config.yaml
routed_scale: 9.66
optimizer: "adamw"
batch_tokens: 65536
Below are experts of layer 2 (counted from 0) of a mixture-of-experts language model. Rows are named gate (a neuron's input weights, with its number), up (a neuron's input weights, with its number) and show model dimensions 0-95. Each number is 50 + 12 x the weight over its row's rms, rounded and kept within 0 to 99.
Before each expert's rows: "gets" lists some tokens that make up at least twice as much of what it gets as of all text; "comes after" lists some tokens at least twice as common just before its tokens as in all text. This comes from a sample of Wikipedia text that the model never trained on. Tokens count by the router's weight.

# expert 3
gets: " the", "-", " which", " and", " an", " that"
comes after: "\n", " of", " in", " at", " to", " 0"
gate1:72 64 32 33 43 40 32 47 28 56 46 44 48 49 54 40 65 52 52 60 40 54 36 35 34 33 56 54 53 37 24 55 31 65 62 43 59 36 73 50 52 45 43 55 31 53 56 63 52 47 54 47 37 62 41 43 66 54 80 53 53 38 66 46 53 73 59 48 50 29 41 31 39 55 38 31 31 40 36 45 31 58 43 42 55 57 34 40 60 59 45 55 38 62 35 55
up1:54 57 57 48 33 28 53 53 30 67 56 45 43 63 41 49 61 49 47 34 39 52 35 17 64 46 59 54 47 45 57 70 56 42 60 37 30 28 68 60 59 39 37 34 36 39 60 50 45 50 56 45 43 53 66 46 60 30 62 60 55 60 37 41 39 62 50 32 44 44 65 53 48 34 50 14 45 54 50 37 65 65 33 60 48 40 28 51 51 57 60 47 34 51 51 27
gate2:73 56 55 29 46 52 52 51 57 52 59 51 54 57 47 48 63 40 44 34 74 42 36 37 34 45 39 58 30 49 47 66 58 48 65 33 91 56 61 38 44 43 31 47 30 50 50 44 50 58 51 37 41 13 60 45 47 41 42 40 38 44 69 70 66 56 37 53 48 43 42 60 28 59 45 60 46 41 46 37 40 58 48 53 49 41 55 59 33 53 49 65 50 32 52 24
up2:28 38 65 60 48 56 48 63 45 49 47 47 29 58 40 43 49 34 63 45 34 38 59 50 54 37 66 51 64 41 49 26 72 42 65 46 24 61 46 59 58 66 79 48 54 68 49 41 49 23 65 52 57 60 32 42 44 63 69 38 51 50 42 48 47 37 52 59 46 43 60 39 64 46 33 60 47 48 56 70 75 64 59 65 45 56 58 54 39 48 54 31 41 64 72 48
gate3:45 34 48 73 45 43 28 55 49 49 56 34 61 47 47 55 55 51 36 52 45 45 45 67 59 78 69 42 54 67 50 53 43 45 41 35 75 46 60 57 55 39 46 61 57 34 41 30 55 46 54 44 50 65 60 47 58 55 66 65 42 49 67 39 71 55 59 36 50 84 74 48 45 51 48 40 57 44 53 32 43 68 48 57 54 57 49 26 31 78 45 63 54 59 73 47
up3:33 44 50 78 66 46 43 33 51 59 48 43 35 51 75 46 41 46 47 48 51 45 65 37 62 56 38 68 58 53 57 53 30 42 51 41 59 35 51 61 48 46 38 35 33 53 47 58 48 56 49 60 28 60 56 42 67 37 50 47 50 37 79 64 58 50 56 61 51 56 53 36 14 54 69 56 56 46 41 57 54 52 58 58 66 46 58 25 31 81 28 59 57 64 51 55
gate4:38 51 58 49 59 47 68 70 62 58 34 55 47 30 39 58 81 47 62 49 54 54 48 47 49 56 37 36 69 35 71 56 56 48 49 46 69 48 61 51 64 58 59 44 31 25 56 31 40 46 54 46 49 77 63 39 51 35 72 36 63 43 62 50 45 42 45 55 54 68 54 51 45 37 80 51 36 65 45 26 40 30 52 66 62 36 49 44 56 62 51 50 51 67 42 41
up4:57 46 31 49 64 47 49 44 53 64 58 58 43 57 38 54 27 54 45 63 47 54 46 70 44 33 36 41 47 55 47 39 49 42 44 72 35 53 47 36 44 70 56 49 68 63 56 54 42 42 42 61 70 75 40 51 52 42 49 54 69 56 48 70 56 57 55 69 24 43 34 49 67 40 56 63 55 67 53 69 47 66 47 48 60 56 58 53 73 50 66 81 57 51 83 48
gate5:26 73 77 46 57 81 68 44 42 61 64 38 44 54 55 57 72 65 69 34 37 40 52 41 47 48 38 48 58 43 52 69 56 49 51 44 35 63 31 51 48 54 54 47 53 31 51 36 30 51 51 52 53 47 54 45 48 59 63 69 49 39 53 62 51 42 53 46 66 55 51 48 60 31 17 43 49 64 40 61 45 53 65 53 44 35 63 36 46 47 24 50 35 59 41 73
up5:33 41 67 40 23 60 42 75 32 61 38 44 63 53 58 45 34 39 62 38 65 30 52 57 65 55 58 38 52 74 57 45 45 43 35 47 60 40 64 58 56 60 47 51 33 25 54 55 46 45 52 67 34 64 39 55 43 44 40 36 45 40 59 39 53 25 54 49 62 49 61 45 33 42 56 55 48 33 51 52 41 29 50 33 70 46 65 48 50 60 66 44 62 32 30 67
gate6:66 44 41 51 56 53 49 53 33 35 57 48 57 62 30 43 49 58 42 66 55 38 20 37 57 50 36 54 36 58 50 35 46 49 57 53 65 34 55 41 56 64 63 43 29 43 54 57 51 34 54 41 32 51 62 40 66 58 70 42 58 37 46 45 43 60 39 35 69 66 51 53 66 55 40 29 54 53 59 22 53 54 33 50 74 21 51 36 54 17 32 49 48 53 50 54
up6:61 23 55 43 46 69 60 50 50 56 51 30 60 54 41 30 50 52 41 28 37 46 35 48 52 57 47 60 40 66 43 36 50 48 51 35 49 25 50 31 44 49 63 48 22 36 58 44 53 26 39 28 38 45 46 65 71 60 68 58 48 32 40 43 39 55 48 62 53 48 54 57 51 53 37 46 54 49 57 66 59 68 33 46 62 12 43 51 62 28 53 42 51 43 36 52
gate7:36 58 49 24 50 51 44 57 47 49 35 37 47 52 50 65 48 30 33 57 63 40 58 50 47 83 48 61 56 45 35 68 27 48 50 32 70 41 55 57 47 69 58 37 51 57 68 41 47 58 67 46 52 45 53 31 38 34 59 45 38 66 54 33 46 63 42 38 57 46 52 41 34 77 33 54 55 61 58 41 60 54 72 47 74 55 46 31 55 47 35 44 40 67 51 68
up7:42 42 57 63 44 63 34 45 30 49 56 68 64 40 33 47 65 53 68 55 44 53 52 58 45 28 33 48 37 31 49 44 44 61 42 55 66 66 52 33 72 40 45 54 47 27 46 44 62 51 31 57 42 51 65 39 64 40 25 47 47 50 50 60 43 59 68 45 60 73 49 51 38 57 76 39 43 57 43 32 24 37 68 47 61 40 49 64 54 50 71 48 63 58 28 52
gate8:34 51 30 29 41 52 36 55 15 49 54 48 52 61 47 49 76 44 39 46 37 61 39 46 49 46 65 41 61 55 43 47 44 63 54 41 60 53 36 43 52 35 62 25 61 28 54 62 42 58 51 50 41 35 56 66 54 58 47 55 33 31 15 36 52 56 36 30 55 55 57 31 38 62 65 31 51 41 57 60 65 43 59 53 48 48 62 42 37 51 65 44 59 67 35 39
up8:40 52 37 66 59 58 56 45 43 54 24 50 45 34 33 43 63 74 73 48 37 50 42 29 57 46 72 48 37 42 60 44 55 52 68 25 64 71 55 76 45 47 57 53 21 58 50 56 46 51 49 61 51 54 39 45 64 36 42 57 45 36 53 41 59 39 59 28 54 47 42 41 78 51 51 41 63 58 24 45 42 63 55 54 39 48 55 51 61 46 66 78 63 51 47 45
gate9:38 57 41 64 94 42 47 59 58 40 55 55 43 57 48 58 66 76 63 47 35 70 49 31 55 61 54 61 62 62 44 70 39 42 40 53 52 59 34 45 46 33 44 37 42 40 50 50 57 55 48 71 57 44 82 43 49 50 54 45 48 51 55 37 46 55 51 54 37 67 52 50 53 67 49 44 51 52 43 24 57 56 51 64 71 45 40 26 47 83 48 40 53 60 37 52
up9:32 53 48 59 69 40 42 63 61 52 62 39 43 50 50 69 72 71 47 42 34 61 61 32 51 63 47 65 64 72 50 60 46 51 39 51 60 56 38 47 57 41 45 47 38 41 55 54 53 47 57 71 49 41 78 58 44 51 59 29 38 45 48 18 50 57 57 52 31 68 55 41 46 56 49 47 54 64 38 35 58 50 55 76 75 39 34 41 45 79 43 35 52 54 37 66
gate10:66 55 46 40 42 44 55 44 45 37 70 69 58 47 67 13 69 40 38 50 43 41 40 42 52 70 36 46 46 44 45 53 47 45 53 40 50 43 43 42 56 63 50 50 54 58 42 54 49 53 63 62 60 41 50 45 43 85 39 43 33 34 27 38 62 51 31 36 60 62 68 47 34 60 45 52 53 46 36 58 60 51 57 30 65 85 51 37 55 42 29 43 59 32 40 48
up10:40 43 47 50 74 58 49 62 45 58 40 39 43 48 51 78 36 68 61 74 55 46 26 61 47 23 60 44 44 52 56 66 45 44 52 57 55 23 75 34 36 45 35 48 44 52 50 53 55 62 38 59 42 52 53 44 57 25 71 60 77 54 67 63 47 46 62 72 53 49 36 40 62 50 39 45 50 55 51 40 43 62 54 57 34 28 40 46 49 67 63 44 41 51 51 31
gate11:60 45 63 38 49 55 49 59 15 19 63 55 62 53 45 55 56 55 47 49 62 46 35 36 52 38 51 42 47 53 44 33 50 64 66 31 47 72 42 36 52 35 49 52 45 64 56 65 58 41 44 65 47 58 48 46 61 35 26 50 59 47 75 42 67 61 29 36 58 83 40 40 46 57 46 26 40 43 45 49 42 32 60 49 48 43 40 30 53 69 51 56 65 56 48 59
up11:55 53 46 72 64 51 42 55 55 50 46 41 39 37 40 51 38 51 48 63 51 59 47 36 33 72 49 41 43 54 49 50 39 40 52 60 48 57 63 31 59 64 59 46 32 48 48 42 44 29 48 56 47 55 60 54 62 64 60 34 69 55 58 48 67 37 66 64 34 53 43 64 62 37 54 32 46 58 38 35 45 55 06 54 53 38 31 65 32 48 29 30 56 46 49 17
gate12:37 55 67 49 30 36 49 50 55 39 42 54 56 53 77 33 65 65 50 45 55 51 52 65 43 51 51 36 40 45 60 62 31 25 66 36 52 48 40 45 46 67 67 29 53 31 48 30 44 48 39 41 53 76 48 21 64 55 22 40 35 20 54 35 60 41 30 41 58 46 51 33 42 73 56 56 50 52 40 54 39 50 49 50 54 43 54 45 53 40 59 59 55 47 38 42
up12:60 65 54 48 57 39 46 59 47 54 58 58 52 49 38 64 65 38 70 53 43 57 41 65 60 20 30 27 51 54 70 77 63 51 41 53 52 35 50 45 37 34 41 47 41 73 31 47 56 46 47 59 50 39 51 43 63 50 49 61 62 71 54 56 47 54 71 70 37 43 41 75 53 55 54 47 47 70 64 45 57 56 44 63 41 61 46 32 52 26 57 28 50 67 39 69
gate13:54 52 57 48 60 55 59 50 36 46 77 41 42 72 44 30 44 44 59 54 40 61 57 14 55 40 39 52 50 53 44 58 52 42 42 44 75 70 32 52 53 49 54 40 29 59 38 47 52 55 41 44 14 55 48 51 54 25 34 50 33 52 48 63 66 64 40 47 55 42 45 41 35 45 74 35 41 36 53 47 63 44 53 37 30 58 63 39 39 60 61 63 51 73 55 57
up13:62 34 35 66 57 43 42 47 56 33 38 49 42 53 76 27 52 53 32 41 59 57 60 74 32 58 30 92 36 56 48 30 64 45 58 47 64 37 28 50 54 45 27 50 43 39 49 61 50 42 54 71 42 64 53 57 44 22 40 68 26 43 61 56 64 59 49 48 54 47 59 43 64 50 55 39 49 51 39 60 51 49 46 43 59 53 54 42 54 64 50 60 55 46 48 57
gate14:51 36 39 49 58 39 49 61 38 49 38 48 57 40 44 52 59 40 65 67 54 47 28 32 66 52 45 54 42 65 54 58 58 54 55 31 50 49 29 37 25 47 67 55 21 33 43 58 56 48 52 56 20 44 59 51 31 48 49 55 52 64 43 73 50 63 51 45 47 75 64 35 46 51 66 32 45 60 43 49 45 68 52 62 56 33 49 43 31 58 66 46 61 83 51 46
up14:66 40 43 30 55 45 48 56 61 51 44 58 59 35 45 61 50 38 33 60 55 98 30 36 46 48 49 46 37 60 63 46 36 44 51 68 41 68 39 57 67 33 49 40 65 55 45 37 64 55 43 33 49 40 65 61 47 36 45 46 30 32 57 30 59 38 39 29 56 65 35 66 56 53 56 39 53 49 48 46 46 57 46 55 51 43 52 38 60 37 55 76 60 64 66 43
gate15:32 50 59 46 52 62 51 65 51 56 63 62 60 27 42 49 46 83 46 33 54 36 39 56 62 35 67 36 50 54 53 51 50 54 51 58 65 52 58 75 55 48 64 50 44 38 45 53 52 36 23 57 36 66 61 41 69 47 63 37 39 49 32 44 41 37 41 59 51 40 87 50 59 39 64 38 60 58 76 49 35 50 48 60 45 41 36 51 34 54 35 41 58 67 45 65
up15:68 49 45 59 46 39 30 33 56 40 29 74 56 49 54 30 49 50 36 55 51 56 64 41 40 48 37 60 45 54 40 50 34 51 48 37 40 63 33 33 43 50 63 60 49 81 60 62 37 68 64 70 62 38 41 48 47 71 42 46 49 61 53 35 41 40 63 38 38 56 32 56 53 51 51 59 54 66 56 67 65 65 55 34 52 34 63 37 35 61 64 70 59 55 76 51
gate16:31 54 61 41 50 41 69 64 25 49 35 42 65 43 49 50 27 65 46 47 48 57 21 60 60 57 49 65 61 43 48 59 57 53 50 47 45 43 51 28 64 41 84 73 60 64 56 56 46 40 63 67 66 46 57 48 81 56 39 45 63 62 49 61 62 39 35 55 50 69 56 55 49 29 39 40 56 53 37 48 66 42 44 41 44 57 65 65 39 37 49 53 63 50 55 33
up16:40 41 63 54 49 46 50 43 19 43 32 50 63 37 56 33 57 64 41 52 50 68 25 37 57 73 60 52 50 59 56 58 57 74 55 40 40 61 57 43 57 44 75 29 48 50 61 54 52 39 54 35 42 40 50 52 47 64 39 58 47 59 54 28 58 64 42 41 59 65 80 39 35 46 49 31 56 70 53 60 56 51 45 41 67 40 33 54 23 56 36 57 54 40 39 36
gate17:47 44 52 58 53 77 49 45 43 36 45 56 38 39 32 46 41 52 79 67 51 52 46 36 56 51 54 22 48 53 39 53 56 49 54 49 64 80 44 48 45 66 47 51 62 46 43 52 67 49 46 50 57 63 50 35 73 63 54 71 34 48 52 37 57 65 68 34 75 63 29 39 57 50 48 42 44 68 41 36 60 69 54 66 43 54 33 40 53 65 40 47 72 41 68 40
up17:70 42 62 71 28 46 42 53 62 56 51 38 52 42 38 49 39 52 49 46 44 41 53 56 49 30 39 61 28 59 60 57 54 40 59 80 51 41 50 54 69 62 57 22 61 31 34 73 48 70 27 44 28 55 33 64 51 65 48 62 35 43 65 43 50 62 48 64 49 45 39 40 61 42 42 61 49 62 56 35 39 67 41 64 56 69 45 43 51 64 42 53 60 43 44 66